Weights of a small mixture-of-experts language model, trained from scratch on English Wikipedia: 4 picks a token, a sigmoid router.
Below are experts of layer 4 (counted from 0) of a mixture-of-experts language model. Rows are named router (the router's row for the expert), up (a neuron's input weights, with its number), down (a neuron's output weights, with its number) and show model dimensions 0-127. Each number is 128 + 24 x the weight over its row's rms, rounded and kept within 0 to 255. Numbers have three digits each.
After each expert's rows: "comes before" lists some tokens at least twice as common just after its tokens as in all text; "comes after" lists some tokens at least twice as common just before its tokens as in all text. This comes from a sample of Wikipedia text that the model never trained on. Tokens count by the router's weight.

# expert 109
router:121127149124143123128098142103103164128118087164119127103108163140138126084169156128155129169118078121120139122113152083146157072119163139126131128145107085120134151125145089156156130122109117112174197122097146090119155115102146104122153144160138154132177129143140131166138139141134131130127123150176148130145153118122088146118098132132154108147113129088066143114088119158139132098131
up0:094157164099136112089060095134091145107111109151103138085087158126118121136158160119108097131139123141159151120094158104121140151131150079176120116122118144101149108124141125108133142133150136147190129135109119106139110159118132149138115153151167156140134116117112097147096126137141140120124136121207138135138124119118096115159088158158092115113172178111117127134147128131147092147135
down0:156135156100130110146124122136104148154167144141128131135104107105143170154140128101128104109147080096165095110091154096165122132106131112140140129099143137124125124106129108162162086143095159123100105143150138133165156143128134095145107096119118113093131111113168157179127159128116177145105127132132120113127110101136127104153124092178132125093105176140106172142127185118178092115101
comes before: "- ", "| ", "\n\n", "\n", "==", "The "
comes after: ".", "|", "===", ")", "\n\n", "a"

# expert 110
router:116137105114156122139105114133124148115126106165137151120109137145147110110139159171149173112121119142102116103138182127124121108117119095075153144145083048153097129147137112130129113131125118084182145090083102074139155109106117110115134135122161139121143112167085149100138158144134128177122134132157092132135119127056120132149131133113118103114125113114077137106118121135147102112133
up0:117087109138183099110125086107131120136141162155145140077145094126118121107127115176182168117103153163151131119098119146103083137151148075127122129162097103186142143152142084112112144159136152114169108130115125140139155148145095111144116141095142107111115142180083129139115123154137150157135115103129116152116100133109125089126144142136132112117158147118098110137135144138153119073108
down0:136144072108131111075145138124148149115094152109119117103107125126127104135127136085119130078138173155156119157146116129129131133137154089147122077150127098088131118082154113125149093123117103141109075122132157141131156126153114147104111100128097132074136105080184139157122123135092082122125109126137160165097145130097124113144110143144089172134089112150136164113127125116143132163146
comes before: "| ", "|", "(", "– ", "m ", "km "
comes after: "-", "–", ".", "201", "200", ":"

# expert 40
router:124127104152156142137120102143151175112146103160156139110149153129124141128130118101167135119085155099124137127127120138143150118134111152102117110090130087093096122165088121135146141163168117145127148123071119078134113134143177165126144141160124137106166123162120108145142149124163114141139138124160150091133058094074083151157139121130175127135140095118133126131142102146117102130081
up0:145130135111151140130100104103147166135122163138120099099120115160136102103101110105190127175118126136070127141138082122170160087137103118112132173117123086145140146132159113138137159179134159105131155110097127077135141123117142112112102134120108122141110123113093139127143110152102082149109183154095131106088132137161098122129131093093106103123186117135113108126097136114107104132131
down0:120175139094141112139173131155113148146150080147107119152130107145142072104125116149120090136161124097154165135152121105127116137145151111152142146129133151112132106114135137119144124160090156125145137172142095115107128071138150118168083132113117131144149079115143118107136153117090111158094120119090139128083098172144126144113081139113085113129104114144143185134162165097108115108111
comes before: "The ", "\n\n", "In ", "==", "He ", "It "
comes after: ".", "==", "===", "|", "s", ")."

# expert 70
router:139129162138156117123123122122132136130143118177109124070154104138072129144144138162128146105097140126084121137105143121168133095124125128118119175122123127101122110146115110151139141146107133173110173116095125080172156132132128171133098142179096156082144138118106109152148140112173116146128156120108153155114121079115075136154133117127171133094126097119147164137134127188108147119123
up0:088102128159140121134162115187122149119145133153130133141110079129126094138119139180109193152135130091116165150124143094142081114140132131125158136122111151127114130112072132084137151158093114148116136152132144156111170131108114127106151143138073138131112119142082150106140179115146130117136114099137094121158151105112170108120137111153112094128169107114116113116167104132137161090155
down0:146123200124160154106105069133104138136099150141131138110113100120116125146094152143132108123130151107116099122122142124126150126136148126135132153136133107131120160127099071122109120122148137140138165114185152107134103095115139150120080096145128056153141176112151098125133136157112107111112129171143094151129168085186136145133110127135103081118112156134150089121140159098109110134128
comes before: "==", "\n\n", "The ", "- ", "\n", "In "
comes after: ".", "\n\n", "==", "|", "=", "==="

# expert 13
router:103171118111155133137108104134114150130109094133128131152154075116131124154110153117149153157133135165114091149116121123113086096112110139114136123143130077165117129180126086119131146146128137115131119099147109112156154123125185140104120145171134143104117136093113091119161130076142157116104154153120163108096119129107108132109117133115129140155123126103105099100201115160108128064172
up0:123158111134199130175148064149109072114120141154132090162133107133138118161140140158140156135102141105102093181140131090168103101074133133113132127129146139145099113141080091147118123144156128145112166114135151119126105111106130123130145140173162132111097147122082173142143141073153110147101150139110126109137125118132120145152156096105153142129128108126140144097121140159117117110135
down0:162112150108090090139102138110155109152140097151133127098120104104092133085128092140127080120144122181093144074100111133094091140161099167137107101146112093143133131083161091141155124131091135146170117179116124159105116093118129106143142141110166122161191132094129125115117150145123131141146122112150136119128110123143152151134143124140138101126123126109112106094171096124145159099110
comes before: "was ", "is ", "(", "s ", "had ", "has "
comes after: ". ", ", ", "that ", "'", "\n\n", "where "

# expert 26
router:117142145093138139122144116129165168151131056142107144135120114106081124174161139144137147149084117139119125175141115107119123094130106142085105107086050108123124108148128123148122117129117165097132152101132129111188153138152162139144111129147112153085145086135109113145126087139153146122106143178125115120125129137123136131156112120160106130139079091139089128125154130107123153128160
up0:146083111086130129129116125169150137167061103126105182112126132120121117158136132117111182089071114122127140169161127164095085119113078087098130124118112118110096125170109124107107092107104114095154158124117139148125158119108167122118124086126139126134155122152096108119119092111123175117109092145150114141125151121118134149124146154142121134148090164152118146112147116122136152158122
down0:113177129103117115079154097174076117118122160119178130129097123175148110161147146164126158130110099136132124113124147128153122071143182141126091108125120169137168186150156134146189101127100116110096120098113119122108118120153151128132153122112116177133123111090110143140137109117115126093117134110127138084169140139118119097135110145125122165146146151133119129121092111157110146105114
comes before: "to ", "the ", "a ", "in ", "his ", "as "
comes after: "to ", "was ", "he ", "He ", "and ", "she "

# expert 112
router:133160134096173114193117094082122118182081105126159101109164140128116136102113113161132134111129151111125147129152153124160129112130118157137123137111124144052113106089114153155110102123139163108125101121085091127129121150148127151125135134184160163116088154144111097124142141115138122134076110123096108180140112087120127119130105154152095125120127113091111136104144136127132160129115
up0:110130152110176154149137114116148149136107110129146107138123130162064107145152114164148117105108122077163127144129115132139111123123122092119119126135111149153155142126127154145113146134148161101120074123116095076138138119118161116157096141189177180116079150160098109156152128127139160106127137118123117188139115114110096179143089121105102143142134123101129130152159126140156122092121
down0:121133135093129138129180166140132138105104136094107121104113116087176158135154132142107127114145112138183136109098149106132110125107135098138120139113134128097127152094168088157130144109141142105161082111122180155094149117135131107122097120128097131145152111163111115095114154152156141162167119083120143119124070094106111073118131100169135103154131117132154140130087151160158093121125
comes before: "| ", ", ", ". ", "S", "ing ", "ies "
comes after: "|", "m", "S", "U", "b", "M"

# expert 16
router:136159125133134082140138098099105137152138084118154120120157154148092166153130124146144143097125174127099138143121090111132087130150130115089147106100136124094156165128155081150097126139105139141145117086139136095084108074128133176160089149152129159136117121143103077143110118080153147110108121143113118138127109079126126106146118107130126085107118128057136131137128140118136122132089
up0:125172084109140126169112113133154133113113084124156142181151137115128160153136113102175144138086138123101154113100100107108130126130128146075122114127127146102168144127173100136108125148113136134133111109100153105122140115143108127139088172113119126126155098106133079116137087124132126127093079164155120124163086145126091118154148124158089161110138173104145131130156161109131077100143
down0:157140098119123162156159140100116138120123111085133112103131087125164139180115143138133099089119114121137100116081088124160125136145081145119109093144178128106134148147124140127127088115160155116160129118118079109108104107106117132122128123164144169133132109104129135151117127145118134109063129085144168129126116124154097125144102164136098152145191109128152159160080134106169127130115
comes before: "-", ", ", ". ", "–", ".", "'"
comes after: "the ", "a ", "in ", "and ", "his ", "s "

# expert 43
router:090114147090138114130098115148153139122102095145143142103143143134130107143121160120111217107123121105077107111141140115109123087137138147091139155094098120095112133136114092137114153086140155133163139126068121131115103128106165121107108102129158095134135150151133027124107118135102128140126143123163149122137128109114102113124127117144113104097127137104153104073108122116133106132146
up0:106063099135190100165086115140132083126091163116112153088142173107157107114127117126135129135074126145092117120146138128126137142155177095126122163142101142129108124144139120127128151063126123110072099135082103114117137153153139109116135133150099127108145138140116119140136150107140135094107102123114102138137157132147080121117115142120102094117135098147167140124091113136142075113112
down0:113143166108091196158104094143086128172136113111108124146141108102145157093131156101117087135153114109131088131127137124141135175136115127138090118108133142146159150180153163119121114101113138138127139137134107138130115130101146142132114132076196126136115166147109105144121102153111109135124172139115136109126064117174127144163125086088145169126119144161111125118119115108102153121106
comes before: "| ", " ", "200", "201", "\"", "MF "
comes after: "\n", "| ", " ", "\n\n", "4 ", "3 "

# expert 8
router:100114150149144145143120104121105124104109111142138117104096170122143153154112136164100142140116142139095119162161110164121084135130113088103137104059124105143135077150106093130124083149134144106119176108116170130127169118131099107127150128131169150170144120149100134131147118079147125098126135137088150154129091099110112147089126129137145119102127118104103182169182110130109135124118
up0:115144152101167101124036093119138134111095101141087133142133118132126099123127110147161142147122120132145160128147099147121102096110123138120135145128092127144092162114162093109102151108117152118130117106121117123111151179148160121161126135174114140082161100148096098073160105119159132140096123133157141124091127143064079142157118125131137132126121112132114152107125129156120091105125
down0:107142123103167139119085128126138144096118130160107140131142097118191157110116124109138095118098134127149181145127107124112103109171106164103129111109147124176128078145108112106104126155080122148153136168139157091139087157113109119114085120151180073100122131138117128139113098140143135125128109162161137139106126123109108147093140141096160125153102133166118172124083151123120104128155
comes before: "of ", "was ", "in ", "is ", "for ", "on "
comes after: "the ", "The ", "a ", "s ", "his ", "also"

# expert 44
router:130124133099153078107109093145128146132087106122184106041103143099142130159128129196148155124108156128117117125154125151128128104120132112121138122091088100080122137128122122126112121123165123122121147140066163141101170113102109141115139132143121125103142109121120125134128161088114128136105149129072104118122132134115135087166154126137131093121124094112145144084167140166110121154130
up0:130116156089164117137089081110128137098137104131136118103101107120146136117158135171177117134083134116103135145130106156107129069173095076123087145133145138125122129129148094134117164108132158112145167159097145120130131144116105112120128162097153158114137141128163154143152186123112117100125128138083114172180129183140145105143126152141142143129154096158148148128136118160118148117151
down0:119132126125088123119096150110126125131111124169103166160094114146127111149131104136147118169140145174143137113121150123128156181127076142159090135097127134140178108147125148165093122135143135105125136103154170151169136155132049098169129123117106077112102132179125105147145136114106119148155131150139151126186123131164130136140124116143124132143128125101125099094108141132146148162080
comes before: "| ", "|", "of ", "other ", "time ", "two "
comes after: "| ", "of ", "the ", "and ", "a ", "The "

# expert 23
router:097146099139158146142095125164129142163145086114128133136181143168140125125141084138109189104145131130116104146132153101134147074092128141114095122148079144110114128139114100137123129165162164137136134124107171134091147126123163123126128140139118141100137140102145112175124126126132159132132110117105144126124060092066143156132091094150152118108136113106093171134099119124143111101161
up0:088097090149145144131128136167138154112140090134128120114150135132125165121143097158104203150139139150119077133131162126111136085083109130113138155140115143120148154141091109125132125172175149115136140099069174151107108130098120095090140148172132142135117135117119117166141133154133158107152137107119142139125104125089123092120127127150110095111173102148127122156126114132147078081142
down0:147136114073109144150099128097120121164105150126135127122089162132138109139148125119109072094138113107142194161128156124142118126166177109156119156129122156147074178126164153128134144117104122135120127140139088103153110150141158098096120130088130142158132107100106138119108101081108113125071111146152114102164096121172144161123103090146126145105108139120098103131135153140120110122119
comes before: "he ", "the ", ", ", "it ", "she ", "they "
comes after: ", ", ". ", "However", "201", "that ", "1"

# expert 0
router:124137125134164093172115085120152131089153138152168147126156108115115125132136111140167148143058141129111129131100132151084132119141184127113153114076123107075100173127131141109126089124144132099150154097125140119150152157133147131104148133156137143077117100125105126120155156121160127126121144134115154115135158078103141149108154073119111132088116102143152163109135099158136154132161
up0:164142146115140142118145067119134131101111159136104140139122114122094140106140118176149128104144162147120112138157154126142164103151176078099117092133124106116124164150130168131102109101153155154151163160101156117082143126100094129162123130125100146098128119130086108098145099109115113107140183195145117164175129147136158140134123118134100125137092146164155144117107112114100133117120
down0:093153150127142112119137118115115161105136120124139148140156113073133114107149163152121118157194119129177142099105112104139171163175132098098108128114180162136143112131138095106143113136089106111115120131108176145083095118150111127152119143104125105160101140129134123148102096125143169142106152126164152124099132141106115099122118103118127172113111185146128130153153156108115151170164
comes before: "| ", "of ", "(", "and ", "D", "& "
comes after: "L", "H", "C", "R", "W", "Ch"

# expert 115
router:090083118119165114107098118073097152117121142140078132117163124134134167107157096094135174128135126116123101101162142118151129085121143137075131095158138149131122122123118117156126105088123127123112135066107113082181137133108125121103132135149125110097141152106087101142172085103108143116112131133113170099123114155115122070121111125099100095105126104113129108120117135103092123133136
up0:112115130112158118162104094071078123131134091117102144141146167134151127124171139106146156106097106119148137171160172088114158131125158131067115154132133116109160136139065122123135089097121141140140158126106137109187114136135111124133128131113123126147148138128107134078134092142095138119090142128149096171133127129124143083086095142154123121122129114162098145117107129093096127150150
down0:155105111101112118139153118106106135162156151112112137073149144141110084099104151134096146113122170076133153130108145096151146097168156116139108147140137156122133106123136178153150125131122146150172099167104138123149107103098109110151159139100118099148104150092111150119155077148106175085083126123133114101097138146119087100103089140142125134133110155110143120150114135163104115096109
comes before: ": ", "\n", "by", "==", " ", "name"
comes after: "- ", "\n", "\n\n", "201", "• ", "/ "

# expert 105
router:125165167114153103123107121119084150140087148140100136102123130136133119105145096185104160134107137121140154105099098123125046110120141117136124122113136114112100177140150143102111107132174120130142146110097105137158161165137133159117119134158117128146123130121111084151151109125155067100096131103059103132146143122083140174145150094139134124117145116121149148129164124136147166129131
up0:132121149122130166130121146082115163120111143143149146101163122127129162095148151098099157112087144145150134105120101123113155177107152135125122157118146085142117100103111161096121132126178109121129166137118126087156138137156179110151140106190141145144118121117091105115122128115110158144136140120096128134125165130112154172086085070087123151160078123132094159109131136122117105114137
down0:157094109086119173084126191135097128173115107139169138103180122123102104149156138155134118108095136113137148118174117179101137108097168143111146125139129146152140100130120120121093119106132131126132106115139095142133147161119131151115144139149113150128108099107165132148135143119093111091157161145101107117122085199172091143137102094136134140114086158128112130146144103134112128125119
comes before: "|", "| ", "om", "JPL ", "ical ", "ic "
comes after: "| ", "ch", "c", "Ch", "cl", "on "

# expert 68
router:079142197117180135128089114124117166174134124131093138113180135124152171086125064170130206157132132129100144110139142132108117114131118145126125166084145112159132135150142092075119118144105129106131149127119130127161127110115099126115113143141173108158151140113130101139115106120129147140104148145145163114144119111101124088152126119112095144143107140121116108132087114156147126122128
up5:125153144130143130134136102101177180136134075152092127126167106130102167086138081185103146150150126141082100129112147141149121111103102153133126126119123140146144132110116101076151092125148137131135159081087171143139143124145117104171125144163125160140169094127108122130139121145159120113141159159147153111139158129102103104129111136114110130092158157092095128137130095137160104155122
down5:143139149116127125124132135140137146134142135136085133123132087102153141137118110166105092150110114092155166153119139140140128178102119126140112123179134147084175129120098127137118127124107162162139142133175151144137118097165166101188170144134118192128107158133142145158155058156139125118129128128143112103102091126114095099112079096121143144108147104136150130161122128122112108141081
comes before: " ", "\n", "1", "|", "\"", "2"
comes after: ") ", " ", "0 ", "1 ", "2 ", "3 "

# expert 71
router:089166133120135123103121095103149122096121093144110151130093136165121179148136139127177201132144108151094172154155123147119118122101118091078155127104130124080110117169143109127083096125153130111133132124110146064113139108113111127093144141118105151155109117128111131123116133129164140197139151142104140142135107129103134127133129134146104103172114149159102129118128106113126086126164
up0:100108100114158093153136079138143114140141107114117164145112129146145119123129113153160126123088124108080191127176142078101121122112169095084143162128123127104115136142100123174118135084127114112127143127130153108103158150119168125082124164095097133120140109162093148121112150150156155153085107120134152092074108157107134158088156155142122115142138128148115134126137124128125087121130
down0:118178158117166117150110129128118138093156097152152088119127099134129143138140101115113120103128044141120115092115115102165128136117143105139150111146100124111087098139114133160144124143134131113102093113120133097096129139141108141178181145101124145102131128104119133154200162157161128145148164145167109130131093123107128118130120203146135158113109102125140140168154117126127143146133
comes before: "of ", "in ", "|", "was ", "and ", "for "
comes after: "the ", "-", "a ", "his ", "first ", "The "

# expert 34
router:125112115134131124151135086101158142133079057168133146111126124176087118106143162132119135117114121145112116158145143136097142138122111137114141095120098110124105118114157115133120139156125177127113137129128154082129133156147131168144137127192158139113132115135096083118123130130148160113074131143139186116138114148134153105159122114151125114107133158084104155123137131131132171046108
up0:105099126168115098131083091117163091133096133157144148111105139099128147142137136150131137080082137135122101094149201109101100130117121128123103058092130166141148151100148104116153117148109158132184146127140128119127147138133126121096100155149127094100132140165103157147128142161135113149127113112122126114122091151132150135161164159143137138101152125119092150138111121119152141095180
down0:133117128175130133138169154144090127091116121130101145119130139122127116120146139104144107077131094136159121105147151096114176145153124138131157127122175126175156143154110124142154114137145104143164143118136172072121137088198132126143144151138131140113101160113161134166073120111098130118145120138112146121154125088091104091126089114139084140107114112155158104141155154142123147172150
comes before: ".", "–", ",", "; ", "% ", "th "
comes after: "| ", "; ", ",", "(", ".", "–"

# expert 28
router:103168115078137123124129096135115143144111108152084170111123091114106109150160116138165140115123128113117155136159098148117151136120090184105123070137089116144105157162117120113093098179093135092151137103108141150149136125132104140133168159131127128111159104159116114122165096132163160127132157137084107149146101134131128096134101139110128139208107112122135108129117086134118121113133
up0:145111123115147102132138112145094137115136069137091127134153105067096113121150129148137147114088136176089105147158131161125150150120103119088153129130114078139094149125127096099131129144138115114179137078143167141133142124124159121133163164147142134140130136139099134135166102113137130112131138122089074153121131114119130085129113124156126115148110097138150062118119067138164143162108
down0:147099118120120151122125100115115134077128086148139083147167107103118133093146154122139115165128109118145124126106108159115143131146123159146134080119140154140111079131142099151159116159163146135141189144104123104108114168159158131133145143091170112144082090101143124114140114173124129131136114126114110124154137108135129117142084124086148117113133109066136114100102135121158063172129
comes before: "in ", "by ", "to ", "as ", "| ", "on "
comes after: "was ", "is ", "were ", "are ", "been ", "be "

# expert 117
router:115137104111123139147105113064096148097052141145115167138133140115160134147119129118144184147142142119127111117129117119095127116100164077107161133116103121084082157127114109157150113134119140120131159091096103112153138144133139128086119152127133117135146097136096053174131124143141139159136121125141131110116131152087074118115136085132090111102123156129115112147142126125117144136176
up0:116100127127100135141130094071089138146111148163154146115137117073122115151139143134140097127123079096154172147130156166113104110116120105099126124163135112116091121108134142131123128147135150138112153163113141107148155119176170114135117125147122089093111138137097124163114109144184143171095104098113168133106142109129104155148137121123103130196126180177135118121130137114089134146111
down0:106167106119088108147126148171121103106085104100127137120086138127131153096147106149129118164103147111130151127113183101105111122132135129140141147129177129179138149111100111123070127153156105152130151144135151132073113146115109103159120163136132134112090114115092141071135172094160118127111147117117150107101093100155108142111118118107152117139153154112100144086116104152151137100091
comes before: "| ", ": ", "information", "career", "|", "by"
comes after: "| ", "- ", "\n", "\n\n", "==", "No"

# expert 49
router:134129108099166132159101116162142136121114100114116146137118153155131125133166152168099163154073135125118129158114140131152110141112158137128158156087054110104098119171135127120135135144140108110115149080089145088170104151113132149148128149109130147109119121132123132119134154117166137154091151152115182102164100101119120140154115117129134163100085171134100151080082120132144120118122
up0:114102114165168106126107115146144135099090127151105105108136130115140155115091124116088106152078116124084109126140118109113118168111150119100143165118113082102068133123116125143180140127132132150167134125073122123106154147139146097111138122096160141161128124087127102120129100125132125151108143175158151137137109150108078126121127142132080096095123176100167154098101125121168135122107
down0:137133130165143134149111148111167124142153094124058098126132095113113120085136115110155105132123090103143143118104106164137083146136130082123131140129143118133141114129180146142119147109123119163116152087119103114105103068139109164139126105167137120099096132107120116106163080148101094131127105140116116105117137158129119101170151105107105159089118094132168169140121119126152164119080
comes before: "| ", "(", "Mc", "B", "H", "L"
comes after: "| ", "- ", ": ", "by ", "USA ", "John "

# expert 33
router:115143121135166110168090131158118134072121109142117120118145132089135134132149141148091153100111138101096137128188163116130112102138140125132128165111100118128121147128098092135099124169150144090129121112137118065096106113107116097110138123152123104108090158115055095105156099124140135152099145171076158119115100105131128116090125128150138111146129174101143123100109114162097133115126
up0:119131119113133101154111069143128146126111131125103121110094148128090147180133139123128096122094093155100114126117123158103137120160108119134137141147123084115121102121135124132134075131145144150097082133129131145114148129149156138177076111125157096144094154108128092089135095092152097162136116125118150180104121147139149120140167170161128154086085190109128127157129126126156097118141
down0:092126150118134104107109128099116095128123130087086158158134109075105127049123115142179107153123133119100156165126158161100162132162147148137137122166113126145134133126091131122108161144144105173147145128110094134116169174150144113117133117144133147109127132154113134146114113161082139149116105132110135124152156139160128133125122101078148093156166140146146158118130147107099105115073
comes before: "0", "5", "4", "3", "8", "9"
comes after: "(", "in ", ", ", "–", "In ", "200"

# expert 104
router:082136130136142111121115104142143163137126127122145124061160134146107119104145081125154117175121135125099141143153158161100112120148168114113115144117114141166137118149145131127118100128111180150129181099117122079156178115161096114151127166135115150099139082115114093132133090082157137120107129113099141117139071106099107158081133145106125130138104110111103151129137143102086134145111
up0:108122141133113094142131078109121122135100124131155153072136141134111097133170098096146132148173153147102117128134139113088143127190154137121126127117109124111103126144125140150140121118125175163158159108116095130142160130152156144138088148143138127107145108071105041156111106066148139138149121127130136135163068109102151115113118121115150149141115123119088090122127141110116116131138
down0:141105149195098111187153114156145163127104152105161152120146093112122133147112104094098093138190136117113047148115125114125137138145132152099137146118143082135102104164108138154144115102109122112110186136100135129135112110137103106120087152164087158125137133148138093139126142148130161142122144149120152138148120135123109178116134144108102144102128162130130132080122139109126154121128
comes before: "- ", " ", "| ", "|", "0 ", "1"
comes after: ")", " ", ") ", "| ", "|", "in "

# expert 113
router:081145109120180156122110129138137162134116117148167130139150123134121149129133135123138191132139136128118096136130141113140091089139116134122103156145087112112118145146151155155123126184148125135165164084088135097131123143132142137132119151141143135140161140126095064174145121082141158105091157131144171131099113112139063127122130091141141117126148105125103097158168102161135088141101
up0:119142096136143133112116086110117139153131130144178109118124176144151125146129127097115082150131122131099095174126124116132134134125120113146121187116139171134093098148140134103116142197157129166158120104089127117129142172157136112146125180131140128140129149154128087141124159102161137140086144155140088140087126144110121141122147121151110137101091138149131125100180111191119080135113
down0:160175168102130165144120112135125111112132123097115161137128107140111158148089120155112106141137085112110144134100090132099121143164121110118163162145127086100130118104146166134134112103131159097133101138070124134117149147113067148116149157159144123124113134129134113161145083120143124115101074149114099146124199156091145129105105116066121105139104121116128087141121093130122132139130
comes before: "The ", "In ", "the ", "It ", "was ", "He "
comes after: ". ", "\n\n", ".", ", ", "\n", "). "

# expert 114
router:128130130101147114095104119119077181143112088111118098144148116111079118075175152142141184134094099143104095155165072122131115139123174112120123145099082119093154165137141115121159117150113128101114156110119120126150126140148135131082143163116155143114114118144097088105144095130183148138122141158136148106110111083123116127169151121140137116108139128102088127140145112118146125136129
up0:155149111104140146122107080107113142124164100087095151154101103121112137095150144149175125132106132120115128159152135167119122109153142137118099129166120123112122096164132148143111081148151089128129150113088130123186142124127142161087132149102174112115120154100095080088119121138183110159096134136143129127137076125155119127135151118108119131100096151188162134141145120154159135118131
down0:109136160138121131094152134096151138128172163115094154128095140123136162159150130109161114112151124114109116147159152166106140150111122131127151124116149173118129136140126166127114137146118129124144157121126126093156105155092106185126170123119079115159126119167161105103141079147177103126134091140111132110139162077141076110109103167098100168168131110134137106134141137149175155133126
comes before: "the ", "to ", "a ", "in ", "by ", "for "
comes after: "to ", "\n\n", ", ", "and ", "which ", "was "

# expert 78
router:108172144084146140119091109108172189134152084111138129137155151146100168168140103106179175129142131159121151188151137129163130106135166120116140130094082137104127140125115106145151139103142131119138152090103121109117129134094152113100118102120110138168108105110091105127114100106154140121086142115137108082125088112094110129143121126139120106128128114141068127119123129158124160151119
up0:092138155125147102130095122121144147131166146160143138128133109086129156164132135120123135107111140124119153179133154141115132131123094132131135131104073125135105103123138113100179142115160161095121170096105164096117131123116119104140116132110121149125088106090101079132158135102151136104125152120137117159093114072110073099139151105139117109114168119151112171170157120120100166183150
down0:081127106133126099094130137135106137122166127095129148161123140138140136139148113116120126128115076130163121196062055106094141120143117124137138157094116090129148096113155118140120135107124127126120124124106142140118147154132137109114110146147126116093089120102114134138124115102099197117142134118144119131141133146136115079138144131150191116066140172165095127132152125129116165166139
comes before: "the ", "he ", "his ", "a ", "201", "to "
comes after: "|", ". ", "in ", ", ", "In ", "\n\n"

# expert 111
router:086126142144195121161110106129118179126138135170125122117127095117132123120112114114154133113109119120114165128132128160161137130122153125070145158119110116099108121182107093139136123167111170127144175125128129109138137117166158157124083147164139100102144158113122132139164141107134149172142094140074124129141064102094105155147150127102119131144113096118142137087157114145097157132136
up0:076123099116115083130090103127165124112110151147167135119133188100119126089142113107132161118110110110102090128119141149128169101134128178127163131138107094149084149143112110106121115088130170113152161143155135119155146098128157126148102147137112151158114119066137102133120085131104157144135120122103128155140107112116113131111125135107109107138139097161162120094129075135113132137062
down0:157139176098159129155130138116125117131142112130154154120129121118169098129116135126147061116134102119103130125133102147152166165114089121146140135147154178095110105099096061127078121131120092141104168128123135121150148051101134085100172177148158135129102114110117153113130161144119148132135120128145097089147125120095141144113113132178143129134113117133100144112118120130145149155117
comes before: "- ", "==", "= ", "== ", "The ", "In "
comes after: "\n", ".", ")", "|", "\n\n", "="

# expert 63
router:113121143120164147143110124135107142092122108155135146114155087139139138119127159118147138110105133143106114136159074132155142136114113166119192086144081102120155114136148123086077142157142159104154120090119139098145129111153101145064108136156128107119156115141107111129137125131128070160064099146116114116115111126114090113128071125118135119170159128154110151134110119137149155141160
up0:146131141137158172107107119098118146085113100132169129124157130161092185126117130122146139136084125083100101123131123147116156186121116096124144100151108122133114108111160111130114120133090118132118156113131153170087119109134082128114108124159125163158137125167127119133109135109172119125082105085072102086118158132120104153127143070104128105104160153140111146114142113122157118095119
down0:116105147138126169088133137109109101105116123074100118115088086112150143083148186104085150155102145135152184121129068148162092106121162157198165156125144126130125146100137125128139091119149115133117109150114144126099101141140115119149121135098135129111148153128149143122128144151117137137170119085096127123127177108153144080123122097139138132102120143133110151124134142092145108107149
comes before: ".", "°", "″", "| ", ") ", "′"
comes after: "°", "–", ".", "′", "″", "N "